Experts of a small language model: 64 experts in each of 4 layers, 4278 steps.
Below are experts of layer 4 (counted from 0) of a mixture-of-experts language model. Rows are named router (the router's row for the expert), gate (a neuron's input weights, with its number), up (a neuron's input weights, with its number), down (a neuron's output weights, with its number) and show model dimensions 0-255. Each number is 128 + 32 x the weight over its row's rms, rounded and kept within 0 to 255.
After each expert's rows: "comes before" lists some tokens at least twice as common just after its tokens as in all text. This comes from a sample of Wikipedia text that the model never trained on. Tokens count by the router's weight.

# expert 34
router [161 104 147 155 126 125 141  87 112 143 129 136 146 130 180 136 192 108 108 117 114 173 111 158 123 123 137 125   0 113  90 117 164 104 143 145 124 112 104 136 102 160 141 124 193 152 152 113 150 118 117 148 105 152 108 135  68 115 126 134 144 140 122 118 112 183 118 160 118 110  74 125 164 126 111 121  76 127 182  88 111 149 105 202 128  80 122 119 149 124 204 115  99 120  64 174 127 123 141 141 126 140 153 126 156 117 159 183 154 128 104 105 103  69 135  79 174 159 172 101 132 136 120 150 118  99 159  76 135 105  93 148  57 194  85 109 191 113 157 156 172 132  97  95 169 117 154 118 119 122  46 150  97 119 143  70 166 135 127 153  78  88  76 146  85 116 129 128 100 175 106 140 147 209 123  96 108 146 111 162 104  92 135 135 161 141 104  91 142 176 134 142 200 197 151 121 146  87 169 120 198 135 141 123 179 117 151 161 126 161 111  79 105 103 128 109 109  84 179 132  70 167 135  97 107  84 122 157 145 132 148 108 111 120 116 149  91 140 118 182 136  54 120 144 119 152 136  96 103 166  73  95 137 121  98  70]
gate0 [ 98 110 184 133 124 171 132 139 141 129  82 120 102  83  41  94 205 133  94 123 149 141 171 170 109  85 153 108  63 139 182 148 117 163 112 156  93 122 101 108  65 160 169 167 122 121 109 116 134  66 196 112  94 115 117  95  77 209 114 174 124 118 140 114 155 172 109 133 104  91  92 135 132 117 101  99  96 158 130 126 125 102  87 159 153 138 109 140 178 112 174 160 112 151 170 194 180 117 143 108 109 120 143 126 111  94 125 143  95 131  75 155  81 108 126 153 137 110  67 131  81 137 139 161  72 117  90 177 142 124 138  97 145 111 111 127 139  87  83 161  93 130 102 143  76 107 170 173 101 144 103 163 141 116 112 134 147 127 149 114 112 153  99 172 102  70 118 117 113 177 125 152 131 160 182 124 165 159 101 200  68  90 145  28 178 175 162 113 162 192 160 133 143  86 107 156  90  95 144 166 137  65 128 119 165 101  89 206 121 139 114 117 136 118 120  85  73 159 126 197 145 128  86 107  86 151 121  68 115 141 119 128 123 115 180 115 123 102 179 127 144 138 122  93 146 131 153 103 135 123 117  90 160 105 125 162]
up0 [ 60 133  92  89  90 152 151 127 118 164 133 133  42 163 119 111 171 157 130 121 166 157 135  97 129 113 129 157  88 113  70 183 158 168 137 177 106 144 164 128 100  85 187 186  88 110 113 199 103  99 130  90 145 149 108  97 186 155 143 132 118 108 130 114  85 110 188  40 123  56 100 129 141  79  88  89  87 135  89 127 119 108 136 138 104 114  79  96 147 153 167  25 120 178 131 158 170 127 136 103 147 185 186 135 132 172 124 130 107 140  89 101 147  80 149 156 129 134 185 109 145  56 152 111  96 146 146 158 110 150 145 119  89 144 105  89 121 120 124 125 153 105  95 152  79 111 158 192  81 171 118 142 112 111 130 154 123 155 164 120 165 137 163 129  93 159 160 105 163 180 138 169 146  85 161 137 201 152 146 180 140  98 171  93 167 150 110 111 187 199 156  87 161 139 108 155 151  57 107 124 157 120 164 170 149 121  95 141 119 147 118  72 156 157 131 153 124 117 121 190  77 148 130 126 107 127 126 137 170 138 127 107 166 116 157 109 109 152 150 117 126 110 151  95 115 202 162 125  80 132 126 119 137 103 151 150]
down0 [146 108 125 160 140 135 119 106 127 171 153 129 127 121 124 110 151 174 122 138  93 183 149 149 117  98  83 145 108 147 182 131 119 154 159 169  94 121 132 167 110 129 151 133 143 151 155 124 129 209 127  96 156 147 106 101 220 145  95  93 160 123 131  71  85  94 114 159 192  99  84 138 113 125  94 108 140 127 139 144 176  56 144 152  92 136 100  84 142 117 139 110  86 115 143 130 139 143 151 172  81 169 149  87 149 196  75 117 138 126  82 118 111 105 144 111  76  48 131 111  96  96 181 121  99 118 100 113 101  71 102  87 139 148 109  95 156  91 162 147 162 106  91 145 108  80 185 149 121  84 119 169 115 157 158 138 119 195  77 143 103 149  93 128  71  77 165 123 119 140 151 157 138 106 130 116 165 143  27 143  79  90 125 113 122 140 115 131 106 120 106 126 116  87  92 124 159  87 154 111 115  97 156  98 161 146 154 128 129 135 142  94 184 146 211 113  69  96  32 215  83 188 117 113 123 148 132  77 121  88 102  98 123 150 153 120 150 168  88 154  84 136 147  89 168 168 149  76 146 139 150 161 127 162 152  89]
comes before: " ", "-", ")", "),", "–", ")."

# expert 41
router [149  97 133 166  87 152 177  59 115 170 117 148 134 146 132 169 119  98 118 116  87 145 135 129  83  82 163 160 120 187 112 155 142 118 128 119 129 138 135 108  89 138 123 113 164 114 137 116 111 104 104 158 110 139  92 216 112 142  98 153 152 126 132 147 177 224 137 188 113 133  95 107 155  75  87 107  83 162 152  87 177  91 125 149  60 117 120 132 119  98 193 124 101 131 116 158 131  99 145 139  98 119  94 119 123 127 141 191 120 125  93 131 132 123 122 134 147  84 152 136 134 158 187 121  80 108 110  71 112 119 123 178  88 166  73 190 122 145 172 120 171 116 116 148 118 118 145  64 102 119 119 132 179 119 125  74 172 111 154 151 122 130 158 128  66 161 139 134  93 163 108 172 114 245 156  78 111 110  87 140  92 146 100  90 142 111 117 111 141 188 174 143 142 122 121 119 170  56 163 155 167  91 161  77 132 139 153 155 129 123 202  96 154  97 151  80 107 113 169 143  30 117 115 139 114  91 136 149 142 140  77  44 168 111 158 142 118 180 127 178 163  75 115 144 144 141 112 117 151 122 106 133 104  86 107  94]
gate0 [112 100 131 137 119  75 107 102 139 169 134 113 163 131 148 183  97  99 134 103 127 156 154 111 114 135 146  92 120 118 109 108  49  98 112 126 105 188  74  71 124 144 101 195 139 217 118  90 137  97 113 106  90 113 102 108 139 144 148 119  73 128 110  91 106 110 118 166 133 115 102 118 180 114 150 174 120 130 190 109 108 113 125 139 116 184  73 117  98 121  94 103 130 106 156 132  82  89 147 127 175 203  75 137 132 142 105 110 217 110 119 162 130  82  88  93 118 138 113  98 148 203 149 178 149 134 159 170  79 158  97 143 137 156 118 150 103 164 141 161 124 170 136 149 113 102 103 121 130  82  64 123 148 185 145 153 141 142 144  72 179 109 146 154 161 121 124 175 162 140 146 128 119 159 192 185 107  66 114 107 127 128 133  76 121 255  94 125 132 118 117 138 139 124 147 170 179 117 105 174 105 115 129  96  81 116 171 133  94 147  84  83 176 131 157 142 150 128 120 131 121 120 104 163 144 107 240 138 125 113 110 130 117  79  98 121  97 127  63 164 152  60 123 141 102 160 133 133 148 119  96 119 100 137 116 105]
up0 [118 118  73 123 139  98 137 167 118 101  96 106 168  74  90 185 101 138 110 148 127  87 123 120 132 127  69  91 122 165 153 112 126  66 185 158 124 158  63 205 149 118 169 125 117 103 160 103  49 104 143  87 145 116  85 112 111 138 154 108 108 184  72 108 143 128 148 139 130 158 134 146 171 120 194 116 132 183  71 132  89  80 184 179 117 106  99 117 123 102 117 157  47 104 142 138 197 155 109 109 154 147 120  77  80 146 147 134 161 132 143 178 112  93 138  99  99 144 129  96 138 135 158  95 130 110 160 128 141 136 155 153  81 112 103 175 128 114 212 190 126 185 112  88 101  87  66 116 135 136  96 132 184 147 125 169 151 132 159 112 123  81 149 183 182 150 183 141 114  83 113 136 162 154 112 127 157 134  93  59 130 111  87  68 106 126 148  62  87 140 118 120 133 134 159 143 102  94 165 179 140 109 114 117  86 143 152 163 115 148  79 157 133 119 100 101 139 100 125  47 127 136 107  81 154 106  91 106 130 122 110 201 141 127 164 179 122 134 175 118 139  81 100 158 157  77 173 149 100 133 102 121 119 169 160 140]
down0 [145 114  93 170 148 144 153  99 150  81 102  67 159 130 168  62  81 152 140 181 129  51 134  71  88 125 123  97 150 125 146 106 134 109 110  93 153 185 115 163 104 116 119 159 145 146 142 113  93  91 150 112 141 146  59 133 100  93 124 115 146 138 140 126 150 162 112 193 131 176 130 100  84 120 106 168  57 124  85 105 134 153 134 154  26 126 126  74 145 103 135 100  82 116 172 155  91 133 101 114 163  96 109 168 148 124 116 145 106 143 132 127 105  82 115 160  70 156 108 137 137 155 134 133 103 177 117 114 147 134  95 148 142 115 134 121 102  76 146 154 111 150 125 122 119  71 117 120  85  94 101 155 125 123 134 136 129 125 156 135 113 126 118 158 182 137 176  79 199 207  97  97 102  79 166  68 104 107 164 119 117 139 130  96 114 120 169 137 147 139 134 103 167 108  84  92 207 167 130 130 167 173 139 144 100 148 117 111 152  83 105 172 119  74 224 167 150 141 221 108  77 113 146 164 140 118 203 134  71 115 103 137 126 130 108 183 173  77 107 147 131 130  91 116 137 145 105 115 169 132 134 110 192 193 180 135]
comes before: " the", " a", " his", " her", " their", " its"

# expert 27
router [144 123 131 110 126 109 117  84 180 151 131 158 132 123 115 128 118  92  74 102 118 164 168 136 107  79 152 114  65 111 113 129  75 131 114 132 135 125 161 121  89 148 167 140 177 114 179 131 164 134 107 164  80 162 172 137 132 110  79 155 155 138 140 150 175 183 152 131 119 126 122 110 125 102  84  76 122 166 179 114 115 121 148 138  92  80 118 158 133 111 225 137 134 163 117 153 129 101 142 155  76 145 119  93  75 135 139 145 126 111 105 161  87 112 133 163 148  63 166  96 136 163 135 144 109 116  74 117 117 140 102 105  72 121  57 152 150 181 151 137 127 157  89 167 137  88 194 105 141 165 128 152 136 109 171  69 148 121 147 149 108 135 122 105 144  79 176 124 105  78 125 123 158 230 133 101  98 147 112 160  74 118 113 123 211  96 125  95 162 177 129 120 166 181 146 146 167  36 180 103 166  88 152 103 127 127 128 145 134 150 204  77  97 122 150  95 113  98 201  81  84 148 110 120  98  55 120 137  98 144 138  56 140 136 165 159 113 127 100 155 190 116 144 183 155 176 127 124 136 168 140 131  92 112 121  80]
gate0 [132 120 121 147 162 138  89  90 164 130 155 129 110 103 153 150 134 141  41  87 166 137 125 144 119 137 164 138  76 149 116  80  96 109 108 107 156 139 136  81  75 128 116 121 162  57  94  95  91  88 109 166  81 193 167  89 191  59 130 139 144 133 112 146 125 140 167 119 188 152 113 101 128 117 174 121 103 119 161 141 151  90 168  99  95 147 109 143  95 147  93 121 172 131 147 152 150 144 135 123 116 174  26  82  98 131 163 173 138 137 141 207 125 138 133 196 101 123 123 104  98 162  61 106 197  95 111  88  94 144 159 116 122 195 149 150 151 124 213 151 126 106 154 104 117 119 159  88 138 159 153  97  85  57 115  64 117 144  71 121 116  82 162 214 153 152 141 160 150  96  96  95 190 112 124 136 156 100 143 157 146 100 139 112 165  59 157 150 133  93 141 174 147  86 136 117 147  87 139 128 195 112 144 171 119 164 114 140 105 117 130  83 170 137 147 156 111 117 120 174 104  74 134  97 161 102 122 147  75 152 122 120 127 158 113 142 138 167 169 151 157 138 113 117  99 153 137 136 130 212  95 142 109 154 140 134]
up0 [ 95 136 175  86 166 119 176  83 172  21 159 141 158 138  87 198  84 171 116 127 138  95  87  84  67 123 153  97 126 106 144 152  62 126 131 141 153 161 129 139 145 162 128 110 140 113 196 119 122  80 124 113 160 151 136 124  71 132 133  86 101 128 134 178  83 159 165 117  79 132 131 143 141  83 141 101  56 151 149  76  53 103 119 153 123  99 130  98 104 130 182 148 131 152  97 151  94 150  98  77 137 123 176 111 129 126 156  60 132 166 115 128 167 101 167 112 152 142 114 135 135 127 161 133 152  91 131 125 105 129  66 146  61 153 122 133 181 117  78 110 116 223 140 106 144 122 139 116 106 146 118 161 183 108 212  96 128 148 121 116 157  94  76  94 127  44 174 150 115 141 159  81 118 118 175 111 107 139 134  97  90 170  97 164 170 157  71 121 143  77 132  99 139 134 106 147 104 151 109 147 134 216 106 116 135 140  98 118 108  83 148 127 122 127 118  92 147 208 156 132 134 176  87  92 129  89 138  90 114 156 120 127 128 180 175 134 105 127  84 120 157 138 115 136 117 118 141 152 142  97 193  92  76 132 127 119]
down0 [114  75 120 108 161 126 108 183 153 162  81 105 144 148 142 125 116 160  91 151 121 140 119 142 138  86 113 109 167 101 128 172 179  92 142 158 133 134 136 131 142 148 121 131 146 105 165 127 153 125 230 151  76 202 114  81 107 138 144 128  93 141 106 153 147 105 108 117 101 114 102 106 137 150  60 110 121 110 115 156 192 146 125 147 134 148 123  92 124 151  81 201  83 118  96  88 190 147 213 178 129 186 148 123 137 114 120 113 160 133 111 122 115 150 192 125 129 144 125 129 170 119 103  64 162 161 121 115 125  30 178 156 121  98 152  96 151 141  61 112 126  56 165 146 136  90  47 123 122 120 139  99 122 139 111  91 123 113 125 150 123 118  97 119  76 175  87 198 109  92 108 103 168  99 136 108 143 131 192 166  93 134 121 102 122 161 194  85  97 202 182 131 124 103 104 122  95 161 149 151 122 165 124 189 155 131 136 132 157 162  96  88 110 160 145 126 166 157 180 172 158 173  86  86 120  78 126  77  78 177 106 120 128 148 166 155 137 164 137 140 140 135 148 133 106 140 207  67 113 118 113 112 150 107 141  84]
comes before: " ", "\n", " —", " Yes", " .", " –"

# expert 44
router [170 114 137  96 123 129 138 107 143 168  75 183 160 161 131 166 122 103 108 132 135 140 111 122  93 126 117 125  31 158 138 119 134 132 113 136 133 102 115  97 154 153 142 119 149 157 113 135 113 135 130 149 156 148 126 170 127 133  80 105 171 152 139 131 188 168  97 150  90 155  62 141 164  74 141 125  94 167 191  96 140  61 107 133 118  65 124 180 125 120 214  84 141 143 128 166  87 108 129 152 111 115  90 127 113  91 115 141 177  90  75 171 136 104 110 102 199 202 135 137  81 135 113 163 104 164  97  94 127 144 125 141  86 115  97 141 148  82 156 121 167  99  76 127 123 130 149 101 103 162  73  93 124 129 119  58 116  99 163 207  97 157 121 177 159 105 146 145  96 117  82 190 123 205 167  60 110 145  83 129 130 107 128  83 157 140 149  82 140 122 119 109 136 133 180  80 204  97 196 138 155 147 191 118 167 150 188 117 113 127 122  69 108 126 157  88  80  92 205 144 112 156 115 103 144 124 122 117 134 160  78 100 110 104 143  98 117 104 117 187 156 110 138 131 154 147 127 101 130 174  81 167 114 122 147  79]
gate0 [174  92 219  92  55 112  94 115 154  97 139 159 144  56  93 214 120 143  60 104 153 144 209 129 130  64 102 103 127 126  82 129 174 113 140 141 126 131 127 134 112 102 111 136 160 114 145 105 108 129 129 149 142 136 135  55 115 124 148 121 158  93 133  94  91 129 168 148 131 108  90 143 159 100 145  65 157 127 138 148 144 123  97 100 132 139 121 152 137 110 151  98 163 122  76 206 156 162  81 141  80 156  92 136 151 141 133 144 155 124  89  73 128 123 126 153 136 117  98 178 146 140 147 143  85 114 131 138 133 177 116  81 125 126 134  99 155 114 182 189 128 117  45 147  86 130 138 108  96 112  98  88  79 162 144  85 145 163 122 101 127 158  81 110 135 155 122 117 160 108 114 146 145 170 146 129 147  93 150 149  73 149 142 107  96 166 109 148 162 132 140 109  99 147 166 150 136 102 158 197 102 120 117 140 121  39  95 157 122 118 115 206 204  85 169 112  73 130 128  96 129 116  85 123 117 113 105 135 140 145 101 128 139 142 216 190  69  87  68 120 136 151 113 145 109 143 179 132  94 204 201  96 142 107 146 125]
up0 [107  68 126 117 147 110 122 119 126 149 101 151 108 115 128 132 151 101 144  97 154 127 117  82 104 161  95  85 127 122 169 112 113 106 111 103 150 123 140 127 130 134 135 147 116 146 165 100 136  53 167 151 131  31  49 112 142  88 145 112 134 111 132 113  45 165 127 116 202 134 122 141 139 155 106 110 134 204 139  98 142 125 177 133 117 192 162 150 103 122  98 128 140 141  69  49 145 144 136 123 166 143 102 141 156 168 151 175 133  91 148 208 115  87 111 111  98 100 107  85 129 112  84 146 150 140 174  72 113 122 164 163 131 123 103  81  75 125 173 105 184  83 152 154 150 119  89 195  72 194 134 115  71  55 127 138 143 140 103 131 121 140  88 156 152  78 106  89 121 147 139 145  96 116  58 175 134 105  95 147 131 122 104 130 199  88 114 110 171 123 118 101 114  94 104 139 125  83  89 109 135 125 165 182 101 123 182 116 195 124 126 131 122  89 106 196  77 112 139 108 103 125  98 113  91 163  98 142 126 128 161 108 102  58  93  98 203 143 135 146 102  89 133 133 128 180  62 118 115 142  58 148 164 132 117 145]
down0 [ 88 163 164 130 119 118  66 123 102  93 104 107 134  92 206  92 158 121 115 182 103 187  96 103 123 168 161 101 126 112 180 111 151 116 185 119 128 125 131 128 151 126 132 130 191 151 139 137 153 143 139 106 144  67 132 128 131  40 122 129 153 121 163 149 158 140 108 134 103 131 132  75 133 165  92 124 105 148 124 136 102 163 133 138 121  61 153  75  73 208 114 113  86 128 100  81  78 115 136 135 134 128 100 180 161 123 134 104  61 119 135 120 129 128  89 133 162 132 111 150 150 133 142 113 143  93 114 164 120 160 149 174 150 132 102 148 160 161 176 186 106 108 107  85 165 124  98 105 134 132 126 138 158  74 160 135 166  88 129 142 152 120  64 149 142  62 119  93 115 159 121 128 140 132  85 119  96 149  89 112 124  53 176 121 255 146 145 114 124 156 167 125 146 109  72  85 151 146 198 106 119 154 183 129 145 127 145 135 177 155 190 111  82 113  56 162 146 164 141 133 140 124 168 116  68 132  78  97  88  87 151  73 173 112  77 167 130 203 133 168 120  87 122 109 181 100 102 118 156  97 112 126 160 168 102 148]
comes before: ",", "–", " |", ".", ")", "N"

# expert 54
router [144 158 169 162 138 144  95  79 110 179 108 191 192 121 107 118 104  81  74 109 137 152  94 130  88 119 147 141  39 136 148 175 147 120  94  85 135 141 136  65  63 140 123 131 181 127 107 106 151  84  74 165  80 116 141 153 124 112 122 115 153 109  96 155 227 176 117 181 109 135 133 122 133  94 125 127  97 161 147 111  88 113 154 107  76 119 132 163 132 136 181 108 147 147 109 149 158  83 135 136  71 157 156 148 131 107 142 148 107  92  81 140 123 107  99 129 151 116 144 116 156 157 138 120  90 110  88 109 127 124 139 140  93 160  53 175 150 126 149 135 118 102 122 139 103 101 166 109  85  96  77 131 167 130 146 106 144  94 134 154 102 167 125 152  64 122 121 117 137 160 133 166 172 205 128 117 106 128 105 176 113 171  68 112 159  77 118 109 160 173 106  92 144 128 141 168 141 127 159 120 175  48 157  78 161  91 164 167 114 201 161  76 155 140 136  43 109 146 188 119 108 146 148 111  88 116 119  99  72 170 150  52 135 147 158 159  95 103  95 159 206 108 126 166 120 122  92 133 151 131  89 122 171 121 110  91]
gate0 [120 174 152  95  89  85 181 125 170 163 121 137 100 103 110  95 118 104 101 106 133 139 125 168 124 119 113 145  62 172  66 100  97 139 148 116 109 216 147  52 143 113 214 185  94 122 138 132  73 136 120 149  73 138 191 154 130 127 176 112 121  86 141 178 157 156 144 106 157 147 106 118  97 126 134  88 151 160 137  74 161 127 117 160  94 141  46 148 104 135 181 154 109 167  98 176 155 117 133 105 126  91 112 156  94 136  63 180 107 121 151  85 122 180 108 126 109  94  96 138 156 183 113 150 125 128  92 153 152 127 174 139 153 101 122 115 167 156  89 141 169 120  77 170 153 139  97  95 147 150 118 124  83 100 128 153 180  97 133 104 114 136 102 158 115  80 148 158  98 167 161 167 169 227 181 114 164 180 109 151 116 116 121 119 169 142 140 166  75 203 156 114 115 118 181 129 105  69 145 130 114 105 156 115 154 173 110 159 169  70 140 159  72 153  81 158 135 172 137 143 140 112 115 146 116 119 123 118 171 115 130 172 130 126 183 126 108 202 142 131 133 114 130  56 129 159 150 126 127 152 125  65  99 135 156 105]
up0 [ 85 166  82 144 197 144 168 111 144 133  72 114 115 137 159 130 130 104 125 197 165 109 155 135 124 123 128 120  96 124 112  63 167  94  86 133  86  99 169  92 130 121 131 141 139 139 141 139 123 116 166 128  97 154 122 122 139 135  99  32 106  93 113 114 138 126 105 128  98 109 100  89 117 129  51 152 121 100 135 106 106 128 149 127  66 106  94 128 142 104 129  76 160 166  98 119 145 105 133 162 126  94 142 157 159  90 120  94 120 121  58  96 174 164  92 131 118 152  87 195 176 104  64 130 163 128  45 148 108  99 112 107  84  68 115 143  81  75  87  68 125 181 141 111 136 112 178 153 107 155 111 146 146 158 116 116  69 102 127 158  94 110 120 147 100 105 151 137 128 115  86 120 146 153 132 125 132 163 124 152 127 154  87 133 206 181 160 118 108 150  82  66 111  88  92 114 115 108 112 113 132 125 125 124 136  90 109 135 124 134  90 146  86 146  63  38 158 148 125 143 124 150 170  81 129 107  61 164 164 101 146 161  61 208 154 111 191 156  99 114 108 141 123 101 129  84  95 108 198  60 159  86 104  76 110  98]
down0 [122  95 110  99 143 128 137 200 191 129  89 149  91 144 125 168 167 104 156 114 145  83 137 156 150  99 159 126 110 123 194 176 211 185 110  81 163  94 103 112 110 150 124 142 137 126  58 125 202 114  72  98 132 142 132 105 162 132 131 154  76  87 116  40 181 163  95 111 114 164 143 111 134 141 112 171 116 100 128 109 124 142  97 109 157 168 165 118 120 126 135 150 150 165 108 151 139  76 104 173 132 126 148 145 160 126 196 121  92 102  78  35 139  66 104 187 133 140 152  88 196 170 139 147 108  87 158 128 119 157  97 190 176 152 158 180 133 150 152 128 121 103 150 141 175 153 107 113 104  84 148  92 108 169  76  88 163  91 108 118 164 131  65 132  99 158 152 198 138  93 121  80  73 111 116  87  92 101  86 122 160 191 126 106 124 105 121 123 143  90  71 136 120 112 130  98  93 139 127 132  91 116 157 115 126 138 129  80 142  67 151  83 158 119 109 114 149 164 100 122  97 137 190 134 161 177 126 144 134 144 139 140 152  96 112 113  73 104 129 150 169 131 131 107 157 102 162 117 174 112 124  83 170  81 108 178]
comes before: " ", " |", " MF", " DF", ";", " FW"

# expert 56
router [142 113 111 129 141 124 106 100 171 152 125 144 157 109 108 167 104  92  56 139  80 122 163 186 159 163 158 137 119 185 130 169 126 132 137 196 118 140 176  76 112 120 116 147 160 142 159 111  84 118 143 158 164 128  95 164 135 102 116 126 134 125 167 117 187 179 195 161 110 158 103 103 108 139 127 117 102 186 109 107 140  86 177 126  83 148 124 108 145 112 224 143  83 142 176 145 121 111 107 151 101 122  77 111 103 114 126 115 124 135  72 128 103  78 115 122 110 132 145  90 113 118 100 101  99 125 133  78 107  82 155 118  63 151 105 120 151 108 145 120 127 130 104 177 108 139 152 104 110 168  90 134 167 128 171 129 130  94 105 182 158 166 129 160 132 127 200 109 108 119 159 125 117 188 153  83  81 142  89 147 112 162 123 121 152 114 135  76  88 145 127  98 149 166 148 127 188 100 203 160 138 128 197 134 163  92 176 184 122 178 139 110 140 141 143  74 108 120 236 121 107 122 135  63  98  79  86 136 120 166  74  78 114 104 169  98  86  96 132 166 155 103 120 128 178 142  86  99 130 148  53 108  65  66 128  78]
gate0 [ 80 133 169 157  77 143 105 119 138  99  43 142 126 108 114 117 154 129 135 169 140 128  79 121 121  95  84  89 144 222 118 178 132  40 108 185 133 117 129 130  97  94 154 138 175 114  94  95 151 100 137  90 145 110 164 130  90 146  90 138 101  78 161 131  75 140 127  68 165 165 111 122 125 148  68 115 178  92 121 153 146 141  92 145 147 149 143 129 134 179 133 159 108 104 111 109 144 166 119 142 104  75  64 119 108 135  87 121 164 134  83  71  92 124 106 118 146 124  95  86 172 155  86  97 180 144 156 164 126 106  80 105  76 117  98  94 106 124 183 120 127 156  52 133 118 123 142 146 148 154 180 117 122 104 110 100 168 116  95 146 109 121  48 155  89 144 185 112 163 166 158 112 171 119 136 115 112 121 216 129  90 149 114 127 127 113 115 157  96 121 103 137  52  87  95 121 107 137 131 156 154 187 178 166 109 106 149 100 141 139 119 102 135 115  94 112 145  76 240 117 148 194 153  65 124 106  64 107  81 158  98 131 134 167 162 155 119  79 112 141  74 148 170 118 121 113 113 125 162 121  90 137 132 113 126 109]
up0 [125 174 113 162  97 180  97 103 136 130 145 183 121 115 148 131 193 126  97 105 132 123 133 179 154 134 124 159 146 246 145 142 118 136  87 149 171 111 144 114 117 111  82 109 162 150 157 134 116 145 113 115 110 127 161 172  93 120  95 133  77 151 143 141 149 154 201 108  82 138 112 146 200 112  75 179 104 144 123 178 132 132 144 134 195 101 174 119 168 211 120 102 177 187 137 117 167 205 113 114 142 169 125  73 112 123 113 123 156 160 105 116 113  99 129 159 130 174 186  85 133  82 128 115 114 101 150 111  84  83 158  91  67 163 133  76 164 155 169 183 138 158  78 124 150  75 148 157  94 155 136 130 122 110  80 155 109 161 149 108 124 151  77 135  70 151 124 127 141 127 170  86 122 117 166 130 173 126 114 124 145 203 124 131 118 131  92 101  83 144 126 102  77 170 123 110 118 130 153 151 166 169  93 142 156 141 148 117 133 148 136 104 129 121 123 133  85  96 191  70 136  93  65  87 132 169 106  61 112 163  54 119 145 119 138  69 118 109 117 136 154 107 113 153 121 197  86 180 109  88 119 168 113 160 118 159]
down0 [168 143 167 146 123 153 126  98 139  70 141 104 185 127 140 149 151 130 185 100 104 171 133 112 133 115 107 202 165 157 140 148 132 146 173  86 119  85 128 150 152 123  78  83 127 100 164 101  84 139 105  63 168 131  91 187 127 202 103 127 133 150 157 142 138  65 181 171 130 107 159 109 140 106  95 133 106 140 136 106 141 151 161 156 106 134 123 180  71 160 113 183 138 100 145  99 178 154 153 113 153  95 179 149 110  41 123 187 128 123  82 108  95 127 157 191 136  77 139 130 143 186 119  94 100  83  78 130 121 121 186 228 165 104 210 161 134 154 131  88 154 143 142 153 109 137 131 158 102 156 124 165  89 116 135 117 100 109 115 123 108 161  99  92 131 108  53 173 145  93  54  71  97 113 103 109 137 135 127 180 105 123 126 109 137 176 140 145 138 190 219  79 206 113  61 136 122 120  98 111 132 139  93  94 129 126 111 137 129 179 127 143 136 112 114 125 120 118 124 146 156  70 110 156 103 120 102 142 118 164 136  72  85 138  91 124 123 149 101 116 113 132 117 145 118  84 158 155  99 132 169 148 116 157  85  84]
comes before: "0", "9", "5", "8", "3", "4"

# expert 6
router [149 122 176 124  99 115 128  68 136 112  87 152 232 103 136 118 104  75 121  96  59 167  97 134 115 131 142 138  55 155 161 126 142 121 105 121 130 193 130 121  92 122 151 121 135 106 156 180 141 162  96 169  86  91 146 159 132 167 125 123 165 120 170 126 180 211 121 131 152 132 124 133 164 132 101 107 143 155 153  98 133  99 111 117 128 127  97 168 137  97 198 165  95 168 127 145 121 142 121 144 103 184 124 121 114  76 146 155 123  98  67 153  63 111 146 132 115 122 101  70  91 139 127 147  79 127 138 140 109 132 115  94 149 148  94 140 125 169 167 176 150 116 141 141 108 130 106  97 106 131 101 128  90 133 157 117 189 103 115 189  80 187 133 155  91 102 149 168  63 170 125 200 121 184  91 125 105  93 117 200 101 169 107  69 163 123 120 100 138 116 131 145 129 145 157  99 158  82 255 140 141 123 172 117 153 147 172 149 133 177 152  70 152  88 160 105 111  88 176 163  79 167 113 127 104 105 100 178  83 132  82  71 161 152 145 149 139 168 131 182 150  89 143 156 135 159 130 135 144 111 111 143 150 137  89 125]
gate0 [112 144 151  68 142 139 156 147 142 169 122 101 145  89 149 134  90 113 111 126 111 131  81 144 153 108 174 188 111 148 189 129  76 138 155 114 142 137 128 107 135 131 174  78 134 133 168 148 120 121  91 166  85 112  89  83 164 111 140 139 138 181 131 133 104 146 113 201 124 164 119 109  94 189 167  38 150 168  85 124  71 151 109 136 120 111  44 127 127 114 103 141 114 167 127 120 111 106 135 109 141 158 145 159 108 119 170  78 154 127 162 118 130 128 152 179 118  99 117 140 116 132 160  86  96 146  80 114 153 128 147  73 128 114 122 121 186 120  66  63  85 148 149 105  40 140 138  37  87  92 138 157 102 157 111  68 146 134 154 159 166  89 112 134 137 167 104 147 134 122  50 147 208 141 147  93 109 156 120 202 144 171 137 113 101 100 105 152 176 171 173 181 103 112 101  98 134 101 135 155 109  82 131 124 119 122 172  91 146 208 182 153 155 166 128 136 163 132 149 111 150 109 161 122 126 124 117 164  74 117 163  86 101 131 180 120  47 163  62 139 169 131 160 119 108  82 160 141 152  81 122 137 126 157 147 141]
up0 [172  98 109 115 202 138 154  78 112 124 124 140 171 152 163 107 125  99 103 151 121 163 141 111  96 126 189 170 155 226 154 139 159 105 152 109 120 179 122  22 198 107 155 129 144 166 135 122 172 171  66 156 103 121 141 134 157 166 137 140 164  92 148 111 141 137 138 116 100 149 171 135 154 161 133 152 116 152 130 147 139  99  73 154 166 108 160 128 121 143 155  94 143  67 176 122 156 131 129 138 113 158 124 180 114 146 140 130 188 136 144 158  82 120 144 191 113 145 131  77 118 111  56  77  62 162 166 149 158 149  97  66 133 120 132 174 132 124 153 108  43 104 138 132 101 157 112 116 141 102 141 142 103 153 135  94 104  99  97 142 133  87 139 156 180  94  59  96 174 168 114 136 118 116 135 153 106 160  94 183 174 147 153 138  80 132 206 141 143 107 135  97  99 137 146 106 195 158 161 129  81 119 165 125 111 190 119  90 160 164 141 142 207 126 149  96 138 138 159 169 150 122 105 129 150 123 131 177  77 145 135  94 128 137 133 123  42 110 112 126 110 110  83 101  77 146 146 100 111 189  81  87 133 142  86 141]
down0 [139 158 124 136  80 128  88 176 134 165 110 110 168 155 157 103 143 163 157 142 124 185 195 161 170 142 112 114 119 125  97 126 114 154  58  96 110 149 146 139  80  70 141 119 130 164 115 134 126 163 157 102 180 112 111 101 170  84  97 121 113  93 103 165 141 112 103  84 140 122 109 138 182 162 142  76 103  70  97  98  20 244 122 128  82 101 114 114 118 137 151 137 139 104 105 106 137  90 111 126  91 109 132 118  73  84 136 162 125 126 169 108 135 154 113 163  55 128 143  98 106 130 101 145  89 109  71 149 132 109 149  82 173 106 110 125 108 108 201 117  60 112 132  88 175 119 103 137 142  96 159 143  47 159 182 114 112 114 160 105 156 136 104 142 159  64 143 130 122 220  87 103 141 161 108  82 163 132 150 149 127  70 143 174  82 122 166 167 103 112 106 168 133 140 103 178 103 116 129 130 109 134 118 121  84 135  91 101 188 121 183 102 113 133 131 132 155 169 171  87 164 127 143 130 125 165 205  88 166 105 152 126  79 116 125 100 129 146 103 155 153  85  87 100 144  98 105 132 145  71 153  76 105 102 110 130]
comes before: " ", "–", " |", "3", "4", "|"